config.toml
num_hidden_layers = 17
router_score = "softmax"
balance_bias = false
tie_word_embeddings = false
batch_tokens = 32768
max_seq_len = 256
Below are experts of layer 14 (counted from 0) of a mixture-of-experts language model. Rows are named up (a neuron's input weights, with its number), down (a neuron's output weights, with its number) and show model dimensions 0-127. Each number is 500 + 25 x the weight over its row's rms, rounded and kept within 0 to 999. Numbers have three digits each.
Before each expert's rows: a language model's description of what the expert responds to; "comes after" lists some tokens at least twice as common just before its tokens as in all text. This comes from a sample of Wikipedia text that the model never trained on. Tokens count by the router's weight.

# expert 12
Description: Articles and determiners, mostly "the", also a, this, each, that, who, which, beginning a noun phrase in running prose.
comes after: " of", ",", ".", " in", " to", " for"
up0:504530542552478470487481535532525505486503494511479486481495478514509501533486504468520518505497538489505455500503534483485466522491500482503522500565518516517522512521473505526502524529474522537519491521456473520503443452488491462467474522481485513529483477429498476508518560479487524496469495498500487495474483537528523445487502520486496513518537473465521556505494488524495487462481
down0:521475462473533515528517504524494530472503561507480541504505512472519490524509500523477487489492437476528499472498523471514467503481494517512499481533489526499541484511478484490497516491527514410478498525488511495520515466505531514507499449490508459521497527471505450524488516503437528524476490553501501482481527486531477507551496530504474517471487542495505476455498503493530481499464
up1:524473440512453474516480522478466480514449463507525483455488517527526477472473537532500537495515520493494466500478532523518526465467494506546515467481500538454453511511482491493474511519450530522521506498497529491488515494510482494476514483519466486505515526519513459562464517514480513452513477519506518491514509488476480482472502539515510539503455507504533462504531510530514472509491
down1:543544495486473536498516494496476471497520487495488484506494513489500514532494490450522500528494490491505567467496472517502465528544512491495536470504484503516559498464509460533541551475490475533492531521502511471524508528540525484493530458480492508456449483515511511479512503495485507460482537494475462505510508521528504536497516492470458518504529505470498458548492518531492545468490
up2:502499497453489542476490504501475470477475478520513518516500510485508464498508469535479488476529473516492510554496507516468583521526499505539538483496502485531477461554499505505512492475480525508485503497511455505525545513454480517444509509504490544478520552528513505530463517509460471507541496509511526509479496505484459503497465543502502460462518494448510532494498497473487486501482
down2:473452511503502536547519457488495524492490518508492468466497495521480558474492510474544529490459480507488479495501495507493464495430525531501489439460506501496506509471497517506509515511474491477443509531512553492449524500473478527514533494538519503522514471517525531563545505505464479468472512494481485506477509487526522482539530522496483497518481506484530512522516515519505469506480
up3:510494486521498507511515490495552470469502459429488498514529527448469490505486519498499496548546477438512502518511510546472536493528506495458527497479519509491484528485503505510498503468543523481483487482467535486461544475517508491500511512485524554474479517445490481555461493489526498476485492527524513483509499485486510530529461503479537530497495506478457502470535527501490479528494
down3:527503455525529510475530542556487541478474501464480552486482490467496502447481508498517486500523477491492508548493461484452512530498498515491496515500486503485519467442549511500548466524488507484497483477468496509497558496534482504515499426539502474493489496488521466538496516541499501508476510464541485474525484461526512502480524511505490517481482531471466478503514510509487493483518

# expert 20
Description: Line breaks and first pieces of lines after headings or newlines, like List, Events, See, table separator rows, and election-table headers.
comes after: "\n", "==", "-", " (", "===", " \""
up0:529536536529483561520533515486504522511502436469476516527492465510512470521428501474484528494497467439507501470483485504492501510499480490480483451511475511498459521499532460492503526460489507482466514469520505533525443513513471494539522465507479474496531486556491500482515493469521497451513487510482512523491515459518515504462507513516479494483492517504526528471483503506526542506515
down0:519548468519540547497487511463470477463479492513493493440493508457499479496533510460497526535511523479460525492478501468528477536529499511514488489464478509508501487512535454489492484499474533486531479473487522504430491472458516493518474473480525469499492486461498515537497493487454489494535511491487512496503494532522479497518496489572508507484508485467474504554497547506461481485511
up1:518484514484549515498469479485468514513439502454567481514512467536518509509477522465517510538464488510508478506520464490531454509513499494498508518530438537481474503483481506504471472533503512471472483513553521489512472490507499468463478508502483486526571528503499469524527481519440503486493497451516484503505503497506466502504491479491514503488507489510511540444507479472510514483540
down1:468486600505513501509492512531485522489488515463486571493546475510520515495528534517494479513507485490512485528510481499486521541493509492517486486495462547527503473512489552501537508499480531474502524468457497512472501519511511526477438489508502500499488448469538526515478527524480509534510467488444497450463505532510520488515474507531510525533517507510496504527483510515470504501503
up2:458513489472503463459523531446482477517480511502550507504514505473508531480482472505492469506480492481505507505546520506500484509519518497473519508527519464493459484483520523478541510507508487497479511495507532487497541520518506516495542515506546519472468518515481526581540535452444505520485545548503520505497490522519536506481499526525479499488465452524477506508477480519506489440489
down2:488488493515500510537427515496494475489545467500501481485465511490479499535463454504484496506477518510499524463497467492479560489506487516459513489486452530501490484503514487512538517490541528517460541487530488497498481520491452511503471477472526517484529481504517556488470459530496493482523548510536527509484526531513490541505495501538500534456480515516483468531519524515518497507561
up3:505535517481505491483496514536490510523522456524531541464540542513468470491489526492482531468462524418492487505500510482480535444487484498471443447497500525462498526498503547497516477487481459521481495484475483494529472498510523494532492517499511523469491467480530521532514467530514485497534486518528481512520531466476490464502494510492499486511521446471491513468522495516499460501529
down3:491537502482490452465476477556517488477493516460506495484490507470490484517515490538505466487496513507490471498470478511493497504491469462525502539509442551505480462506488543511497494470505508480460499488487495489529480496523522451497520404499473492516500540499473530498517538470506488557523522494498505486468512498492510494516504488515525554486538531531515518513502531517477451490465

# expert 22
Description: Verbs, auxiliaries and adverbs after a subject in narrative about people, such as was being, was initially, deeply, forced, known.
comes after: " was", " is", " and", " he", " as", " a"
up0:507476503486458535546518434541507552492494534566487516480483531507478503468515473513480497483513512523489517545455493520516553497510517497520517518489503560508517502469457550501536485520555508500507485500536488459495484479539504501488478501476550530503471479523457513480493515523477537506523491523530480526497501494473485539506494508525524466472494496527510500502515472489521504499472
down0:520510504527470528458489497577510476474510491508517513504474552518461512507517491512518498505460474493488511500530477504509506524494492508525502464509409566519478523490483510504473523487488459506496495517512533497524518495467545501526469384495503481487508510499485474485503518506500533472523503481508510498509490506485500505481500508490541548515492487465488490453511520489512511516499
up1:467488470520501485514537495471449514517492514487495496440486497482506498518522469509517485500525526489474477500495442474522507519448478534461469497488548503489454514508526511497497499516510508480504507535507558477491479529475498486515490517509471495486529522456485531510508530481500435505477507483483538473519508495526479522505544452527515538533537485495485524532545486454482493538539
down1:483485495464493495509495524486494499505452478491516509496509518521499503497488507539550503488454488442518512479502502537493474495492521507516576495485551473499533509504494465463473475516467503490502504513530452527548500462507533518487483523509504507480510467532504521494488519475522480533496466520448515503478520529516514492472537467516484508420508526474543523491521538513513460506541
up2:501508526493499520521546535500490467507460511513500490501495533534502534490471557534540505554502527505511538457478485468528494524464503508508499480519523487529465513514486550487495518496553489496505529484525501501464515466479461473513476529504500537535516473513483528474480499509513518528472479497483467502500552548529522507485503421504510498504465534467526496500489504485525519522542
down2:490499515502535528479493488486515504522487487481485514523509509467468532528508484497488489487477494545486498553452505507499427509462518490508554508515549468433490466505482478536446488482505481473469530515513483482490496501493525514470473567513507488458481499501491527495516537487483493503484473468428506495521525497451467495512483477480519489508501528525474484503477519539507494509469
up3:490504534521499481515491507481523482529502521470494516458479525441456569474469485537488532464529473496510503490488515520464493515534473468498482462507485498499537487445470574474492479479513498470505468485515512521498483486483508498452512489508476455485503505485543498491487480496509468510542513481518466509519544465498502499513497520487473471504478500471489472507530503439522534458508
down3:523454531498534480481488467523473483502493512476481529560495493530471480492496501481491527510517501514509473479483518488480529473522475512503481521500476490502465476498503475522454486470481494524514520484512476486499505542481558505506486476523488484523516552502493522500487512459477523505517515482587536491538485508461452478479499471485487539488487492509490545475541447509464461542471

# expert 1
Description: Articles and possessives before a noun phrase, such as a, the, its, his, plus noun-phrase starts like main, new, own.
comes after: " the", " a", " on", " of", " in", " with"
up0:502503486531512538515516479463499528500517466529491493498476530487530447534466501502552485523513472499472481534540537487505499504465443475524472489539484476502473505513504518515560493487479508490466466464531516463495527509507508500517530513538505520498512568466499529492482482466503505499498493529474498461493497473523505534463517515471543472483478500546510453529532501507511491496456
down0:528541505546442517520533465441492522528474466501486494499512480513517483493467509465515508466494528526505494543501475477519499458498498522512473528514499518483473462514476485485524481515478530503472504508511508553467478516474489527519538463508528507514488507455530500477449521502549465497475506544488478456518453537469517498481492498464484533523468493481506477525486482467517529509485
up1:533474509527504522512448483525531538457498461511511451443508553466485494505531547486480545512456483516481515468536472474504466494500521511487443488495525528514532507473546462525551504439498485489506506526479507472533492492519467481483529458524493527508507504505481506499485477507487470464474497474497493495499480492519522505492484502504524504511502452505517476486487537470540498485481
down1:524495528490479495526468498450445463486527507467510508504483512502484502496436525489535484505487562516526518523520494449492497525512516507557498514533460479502484548491496492502471467475481520526528464469525465507527502523476529540498461468500487469507463513472477496524523503549537501487562485470509467516500506471494502473508512461492529462489505497499492509513513472477492488533522
up2:478493513499502544489445491472460511502498493488487528503502465486461453501480500544511475462471474479480463458513479520475516481524483490479513504478519491525507476488494475507488504447553509493520473476524489523499472455521476502475529502494475499488482495528531529586463504516479507504525500507494489460506512522488466508480517545505461489475535516545535503449510457502509531529478
down2:511509506478505552532511492459462514574509497480563512484471511524477452452476541496486495467540440492508517491531479497540502530519554466511558465497478519529507482506508502477513548494456452524501536460512523494476481496511530495508507514512507498517525490512470504497521474494506536517494524508475511485513518510495473490542477522515505508527507494475495542505480536515502494478501
up3:502516510500521468474488503541469526475493490475474463504471553509467536486470520515485482506571526496517473492478520508536500509483453498528462453517504488532499501526501535515462513469509555489514428480519487458526512482478475489470519500556530509500545480516534496551504506521516529471477492513483501515509555511478521498464504466494527527475521508488502503510478498513478502491505
down3:480474490519505529487510536538500509480528513524489511500506501487477541517488488471481449512505512529464505475480482505517492483502553500538487546510476534535555444541495475497468470510489498520524536507545480486451525487506500440486505509487496488507484461530515517471464512538504504470543504458494526512504485473439494467471508509522470493545496482497492500525490451497491503500546

# expert 10
Description: Numbers closing scores, dates and stats in tables, such as 6–4, 1808–1874, W 66–46, percentages, Apps, Pts.
comes after: " |", "–", ";", " (", "6", "0"
up0:517502487496472504522509516502439526518538524507518515492518462498519539474516492436473538492540495487512477453481504548529498529514511513517523514501486524513474516482495497532515472481524496493475449520549478441463479462453516528490547477552520546508479492497497519498514499529471518477541481528521506535455528513468532468518515501522485479491535502491511492500480503513512480480486
down0:519516497490523513513505488564511516442484483508511489499514517512471510513513494521490507494502485501493518495480485494534509492514453527492475495499500617491483500483491528488497486487496506529499517510534493504530522489489534486524467363471495471516493503494489515513491522502493523484502509497505534507510479471504505482509535502504526591503488490488499484489492491478498488494495
up1:491486463493509496511532499542531476521536482507501552486491502484485524525499540477510453497502495487511488468488473488512498510482515504514500499511485496482469533566442504488450447494495486474477510554506483515476445512484546416510511501495475506502489502517504500503475476541510454501508497519491506472497485489522458556499480487523481527521507521500538480453488502457488488496456
down1:487452528512470523479497476503516505502489488475546540494508486533489524540515498536543487511503496560494513514545483492477490479452501547481506501494549499492473475514505471512505514542441519480480499512520468489490499477502526516513470494506513509528530483473546458473501481484513480490479475563478522532554477532506477525468512454459539496525491477534487453489504491516487500510500
up2:493521555547500511503484521499507501485547440508490501499516539509490507464500469508506452527493491476481507503551522472517483508508462493492485444534534498521508478509473516492479477498473518477515484497514491509533475484512572467533558521532479496509477483482519512510479500475484517493517477419488504498485527513490505494474467487495527508524487485486483463526531506442447504525500
down2:476452477456475457496503548494523572499510496497497532509518474507461461558480492507564518488497508491516449530497513483499530521498501508520478538493497448497494495506498502489525494487469480546505487493489498497502469530513446465502473567504485480518488506484505499514483495488454540476486488571487493515503502537508493487538489490510485476514498460541508538507528497512514514482495
up3:513550477497505499536515538512508460492487499556519478533475527519512448539479494519473485496504513492487496495511500504461542465493524520495514498486487528491479446520503493488505496481538490470479524522549549500488481478537455542500488481542482507479480512559514477529448523492515524470500525486518510525490505509515552505455461502489474508521545493518481551477476464479502513499492
down3:496487497494487557481508525503458514458506502471502462504471498504486537488536473511444496520480529469499492486520496528533474511485488494509484505514483517471505509472489455516498479496496549524516486530487484543514511512514560522533497456507524484520476490494460487509460521486461471516470501443548546484518505458482488452511522490514532563473502490527517487458529525532483495510494

# expert 14
Description: Line-initial dashes, pipes, colons and equals signs in infoboxes, stat lists and tables, plus role labels like Succeeded, Preceded, MF, GK.
comes after: "\n", "|", ")", "\n ", " ", " Born"
up0:466451481493525519512523474514507489525518517461513484522523520507492478515470529518515496459477528514514516476529523521491513483507471509512424489488480480476514436478466480525470503503511452527476509546488503492466486474470495473524524543495486516498503497486499523485537473538516462477533518524503510456460464531503541510487486531439474486505475512514501485462545509529490496477525
down0:554514543505506493480515516477496546515462556488495481496464480475518488531469512467443508497514504524453497509446486459506501511519497471514463486478505489481508508477492511483503535496515500500538562487520511503500532503509455534522493532549507491520508491487503514518515455510565507514522416537492498469499524489477466516498478486522522521471500514489490493501450482492519498498472
up1:488446505523494492478530475503483483442458514515515544496463520514486488486486508496551479511523495523500491527496440511497502503471508495535470521506509529525499449547505506497525524470518489479539484500484528479518473500549470509425508482516500497514492504535498529503541469505498466550497518488479444477497458484492557517506518495518481537517492534500535530490525514494476514492525
down1:532499519573521479493467501472499519533524550520493454477493527542506545462519516511483471469497512469528491545516493494517493487487481526504503481492496534455487520509471539497478462505491471464503513518485512507479509538508494488505515490506531508475460481471510484472496523517451496430508472497467515525466528536489500487499484498495463533494493439522513540495517508485542539516477
up2:521501520502533465545535518515512509500483469491476459532509511510519481550483531518493500482495494466463504471503444489507495454520491489535482526509512533487498466479483500502504474562501513513521464474479462478523511539536493454523476500494520510496506539487504509509493553482502518517557480526517505494521509523473502448478453523515506542514494438534491485510473509507531465490464
down2:503513491456479500495488501517496523463492500505515483494501462480482509521498507512469493493479499495467469509530503492473519531488515490517477501510489592496456509487493487473500501494481488519488476473492491516495535519502554509509507414505501508475514473496432481503442498492525518498507515497485527430529530531477497464568522530493523530459484524488470512489501500472485502553511
up3:484526534516496498445506475503478465507471443542486528469487560421504490508552511514445471501510518483487510486518513501482451497500503506519521498499476508465536488480456502519462529509488504499500502481474472565524533505497483456518495520528504534497502504495512491543480449521494489510479505504514471494494483500526501484489505446506487494509483445551517542516500497521488511501491
down3:514476507539493496493522472493470551513520528475483489497427496540473563464466484462513546491499521518534483475476447520545495512518493523524508499560501497556477485499529478493475465477517490506527490457477511478495474529519519550486473495486461461463486474497473500515488499501528514511536509470507507506510487487497467500512479496497489507479517550493484451480470501473499508496483

# expert 27
Description: Pipe separators, line breaks and closing punctuation in award, filmography and bibliography tables, plus words like Nominated, Won, Genre.
comes after: " |", " ", ")", "\"", ";", " Nominated"
up0:490522496509540515497458515510501487482537521464526514517533463512486516478539476444554471520532479540534516508487518514474482494485463510446530482539501461481471503474503482510489546517513474527512510491485483502512461531463582454484529470516546495498497511486485499460483494494472475521490521485472527487510467484488502485482489511521487472508530486485486516521488447497524520532476
down0:471495506547477525520560467553498508535462475528462513467497503501470475490507491549498503518530508508455494524492492501519490500511511501472481500519569553489536567505460499503498531514494498474518473498494476519508514476525501503470487433486520472508526478505491526493507493510506509504543529491512508550516478472536511452497488466494513549523469500507483486496515477484455494489475
up1:494495532489502502499529466473497499543497510479499532497506488501527442507493482495490449554520525497477525491475506500527485493506505516477458471530525474479488474472484512515475487487447516482519450497481500494479454512456501465506523473543525493515525465453492506539481506508521542541466542461498505508488475494498509447488411513510484492527485515502466522513513483500524535495484
down1:509542447498460508491501484525486469492522507465491516498540485502485536498553516494500506523517501482556515507499507498500495498501520481475513433445537518542485514529526498523517512495522501491497515490505500497499495531524490479484501442504467524526507480481502543475510523527508466524470481527487562469510549486498510499522513480464477537501468516517467521521548513457516521501431
up2:543563525506502494521531527508541495500482477481485478494499499504477469472494522493500521501487499500515511543511473460460539509496442513509478512513480493469499479445500517519496502444456470528514484532462482499521462532567522515497509519471513456511517517504513453499511535498521471493512498496525511490501473462467464506515523475454494484508485473495518485494527449516453457517489
down2:513506523498513503493503484505482549504501513525524508512444536514499537524486463484525489496520443503493522536482527503513477515501416516474491493515530517511509470540465483498503464525509480483487533489508528473519494493510509501487473448513518497479477553467524515518498532469464516461455523450558498493448487532516519478524496509528516539521496506523480495494459461469496513497503
up3:507474481509480522543476523465446502489516486524520477504465535524505521472476540521534490485529519495489504515496492541486485505471497493508509500544508543490494469548508485553487564498482491497480440486483542485496463485535473454496507502505487486461502538531474486478471522493488492494528525514513450459495482455480477509521486495480526519498553494501473460481540523490471492525482
down3:528510513491543490498466474425491484498540485495486537505509506487514509490513485513512437510524508515509486477513517466506461514503514495547485470511450466541507504490503517483507509555481490492517498487527471500519511496531470542465501590534475533517526501504488481508481514506458480505500538495498518531485501489499524497497501484506484441537540540501466498550506522484458494485487

# expert 2
Description: Time-unit nouns after a number or article, such as years, months, decades, century, plus years and parentheses in film and album text.
comes after: "-", " a", " the", " (", " in", " In"
up0:502495479504492464506518517463524523515485477511493476511492542479478540479518511494507541535559503473510485484516492502506538515501487497545483528525495519456523451507447484500482512528541507506471470502507493522509514541497541541495486497500494504496508486555517534527512497524496531537473518529499506459485481516478513500463471523498499517491516484527495559540491545508410540501491
down0:496487512503500540476511457552481514484512487522498523513533511471507471476487542518504480496479501532527510457524440509539495503461502475506524510513466508472486537515484462519538544494462484510552484468524474541511474476461504491518475502527463495493530499502543490443472499462513484501528468492505450471501501535520499464502539465480476513508503512453513481494531503523524479473503
up1:482530460508470532516531522525501481508462509474518543506527501511486430511479510483525494522479470465527520501503506489487509532496507520523497487530566526476470466491506479509469506467456495466511476474521575495500499524499537489511483503545501509505517468511473468523498522514473519557493507467500491553491516502485496552470506547495491493499518516451536499503491546502500522481473
down1:511487495536508430532525530505535476506488503541525492530478497458509541472544528517504500510515474497484495471504501456516514494497482525454474509471535518475482543489487521487482498464473554519499526518477477512520495516500461477495526502452477485495508528422541485484518455536467474477519476508522500487486478464512494487485504508510505500477508475531459512515468503548469509519523
up2:520459486501491488508560539458544485479460493488501492508494493465508477515475519510479544492499500536490481486467497491493494512488423504480514481545530511509496519477483544532507518541495481516493468523479476529537505514535478496460578549492513476485517506488498507495446486499504494517475480448481441519494461523491476493507500501504461501505512471454493502520504501497472464486510
down2:520493532526469493504511476466501485485467545438522482496527531532511513483508495460463506484469517512516427502512491530460484485525478508494527469494464517504473488495435505465481475483512550497489506479473518473532511456480527475492486462520468481524515519479507518529547505538504475535473484455521482525504517501499534496482476487469506492494496496468459487460539491540499513496511
up3:512456477521535493511510505512505509513543531510518488484484534495477537467485486499511492504482516492500481504541486476475506470500473577411477490451510514497490467489480502540457478501549479486536511515519513477525474517420541463503510539527503490503488518490520505480536542515502556502507526502486483511519493507481515504514503507487488474482542498482464516499495492497538530476486
down3:498520527499480483495530511471528429513460468526489493511491491505459547527518510522542529507505536486511510505502471499481510481504511445532556492487511525499523524464480538453507483511469497536496464489499505520480542505478466519523470491503493515492513515542495476578500513482526489471507484466538501507500504461535496508464479480488539476516455510505492468509503484501520441505530

# expert 15
Description: Blank table cells, minus signs and hyphens, and second pieces of words right after a capital, such as P-unt, Sw-az-iland.
comes after: " |", " P", " M", " T", " B", " C"
up0:499467527490495513488502493509479470469513521450499478503487444498553517486454486451490517474508547489543494489512520470484479498463507487462500492500516574494511524533410497463502497521483505509471495496485512483522563510533504474470464468509520505487495475481490492513490502481511541510548525512481513502490509427499504450479511497499495503472479504489484522492541488502499493501508
down0:560503501491485484516436448472496542509486503498526492509543499447516475538492478476511509514469471489515522463516478488507488511512487483508514517517521507471501487526479529488508498475511477494537518506519465530506485525522555541504515548524489516480502493487497485535493478529460508498497470465496511490529467477470453493485556513482496547487526525530479468498464511498551528544464
up1:570500500507459469508515514524479515512542507514536452485494534513490502501485474480532501515557485483508523501501506505504509505506481505490475479532521534484494538488485477483467517531505523528498519490478446525493541501445489458512523536467439494479549476532485491521505472500481510483524514495492462463517478473470484482499459519500511520501461492497499560458536518468532484476491
down1:474470537516498522507499502576501463518474470513519501528482519503513476518515517490480494484508529500488526530464505519489503469501472549510476469533469516491499470504553504510486406520521500461511494520501547517515505532492497511510540435559515510502530500481492494529482479489496497507464525460509514475521512513551478486532475495497496525531501525485486539508539486536511497485490
up2:537514492492513516478531532514507492492461494529524510496501555472505505476519478517528549507499476479502489535465484441464492503490524498548447483508450534486502489462521510508500537524515516494499518511506509511511505502502497506517499501525531518509512492460540494512534505508529467545538476457462518495503491544487504441505492530498458470446471527497516507478481487528456468537545
down2:485522480473478485481524509497517511522495503524494505501501515496457521499502490517485465519475488503501573486542439497551480501530452480473548480539510514499486489484487470439477502492486492489511498487499535490495473502506504463410493496456524463528543483487464490489455499506496497525467525485525491509505541468536503516470500473526490520503477474526486476487456513522503489472473
up3:487515485482525439508500506529497489502482497478512539506494565479504525517465522480512504523514487531552478500514485488511528491505518504511515480477512511455515510530462472497493530513514512542497527497524470462516489508495497474496535544481524457491487525511491508496447473476505548495451524442507478480498467474458460464493539486512486478485548539501523474495479499482499523516567
down3:452534486541497496525524480493496505481467554523502499501501479516534490508514537473452521454517524494500473518522538532479469528483516538481477511521515489519488508454512544489547504518468542496481447517523484498487455485512533504492489515527455515484506492518483505516476539530531475549539509515500501478524464530523471538504464478479483482492477491534456529487519493504522500531469

# expert 24
Description: Nouns and verbs in biographies about institutions, education and careers, such as board, professor, University, United, is, advocate.
comes after: " the", ",", " of", " a", " =", " and"
up0:495487579485526505524493492519497538493487522502503531483505480484513521513464482518490530494466543513526511472485502461514468440562478480510520472490520473477509476529444523501491499497527500506507465551477522488503512537555490483552475510488522475498506514512517527524460457500518523498508513458484529483456501506501484515524532496499498500544493498511564486477528510540518494518500
down0:494513508494502492457474481459545542449482476464477463503485540512452492507492492505515464498504480481484481484461519487472568571466536436518448504485509489478488514475484507534503498504491533507493538521489518489549487525499508509491483516498506460482541469489487486526491479490493495496472459513471535504551489529497517480481481498477497523513535487470481485508526482501526526477519
up1:484511494511485496457471504489521546495478517467490474510475498508500546515481535516531507485505518502481484553458511448515543501479509538501485481532495460503468428511500535513483560468500499479497522514502528544488470523484495507503516525517538490437518502509534490496502503552490484490521503529522489529514513493475485412482527522491530496498474463500501484502478504489502490506454
down1:497579471493470477484490488486503453517496467495491474499571476472502469460483467485487522493456496501469450539479482511491494551519527522502560483516520497511501515520476469480486515564520498513485545484500496537501493482469513507487522503494495479480485482488489522523492521524459522536482508488538494465515537485530513488490465492517498503539519481502531445526491496492487485495544
up2:513511470458528527520518489510488442479448479524484511514495504543473486465515534541508527515537484574531511491490486483522459497507514536505497531486476537507517486534479529503493513475482496472491484475447510495479506522491488503474453521498474483470500491477498522519509490516506487489508549468477514471512500528481530499503498500494535490486444501505471487486481549505472468483584
down2:517501506503477499466529514495513484530533510468471520500505424493518523468491516468492502469545491503500499490487500486507493505522472461516498449494534476489521514501480468528496513487543464497537514502494518481471505521510429520522498451488562497502498513501468514507522525521503480498499448486440487485487507472518468457493461478506549489470471445477514496477495467495491494534541
up3:497511490548488509519484519523515508462483499498565449449481508527462517506484494480498483493512500549499513527488491550508541506495515464536507506480535490487499525520499450508546499445513457543487512508483493533432465516498537502504505459500482491512490518521473517500496519503505493522489537476493507491454453520471532499493516533495531499503525503453485499477459464530475486483471
down3:504499493529511537493470495502471472475510486544477492499532514550517447479479520512465514502524502491512462541509538535461511542525494492486522495497500522532519515449525495478495486526506516474483436488483523502537506485489491509516492531480478536525482534467496543458490434485514441505470522524527466476505485539523488465482449526490497494476511526472496463526493507504507523513499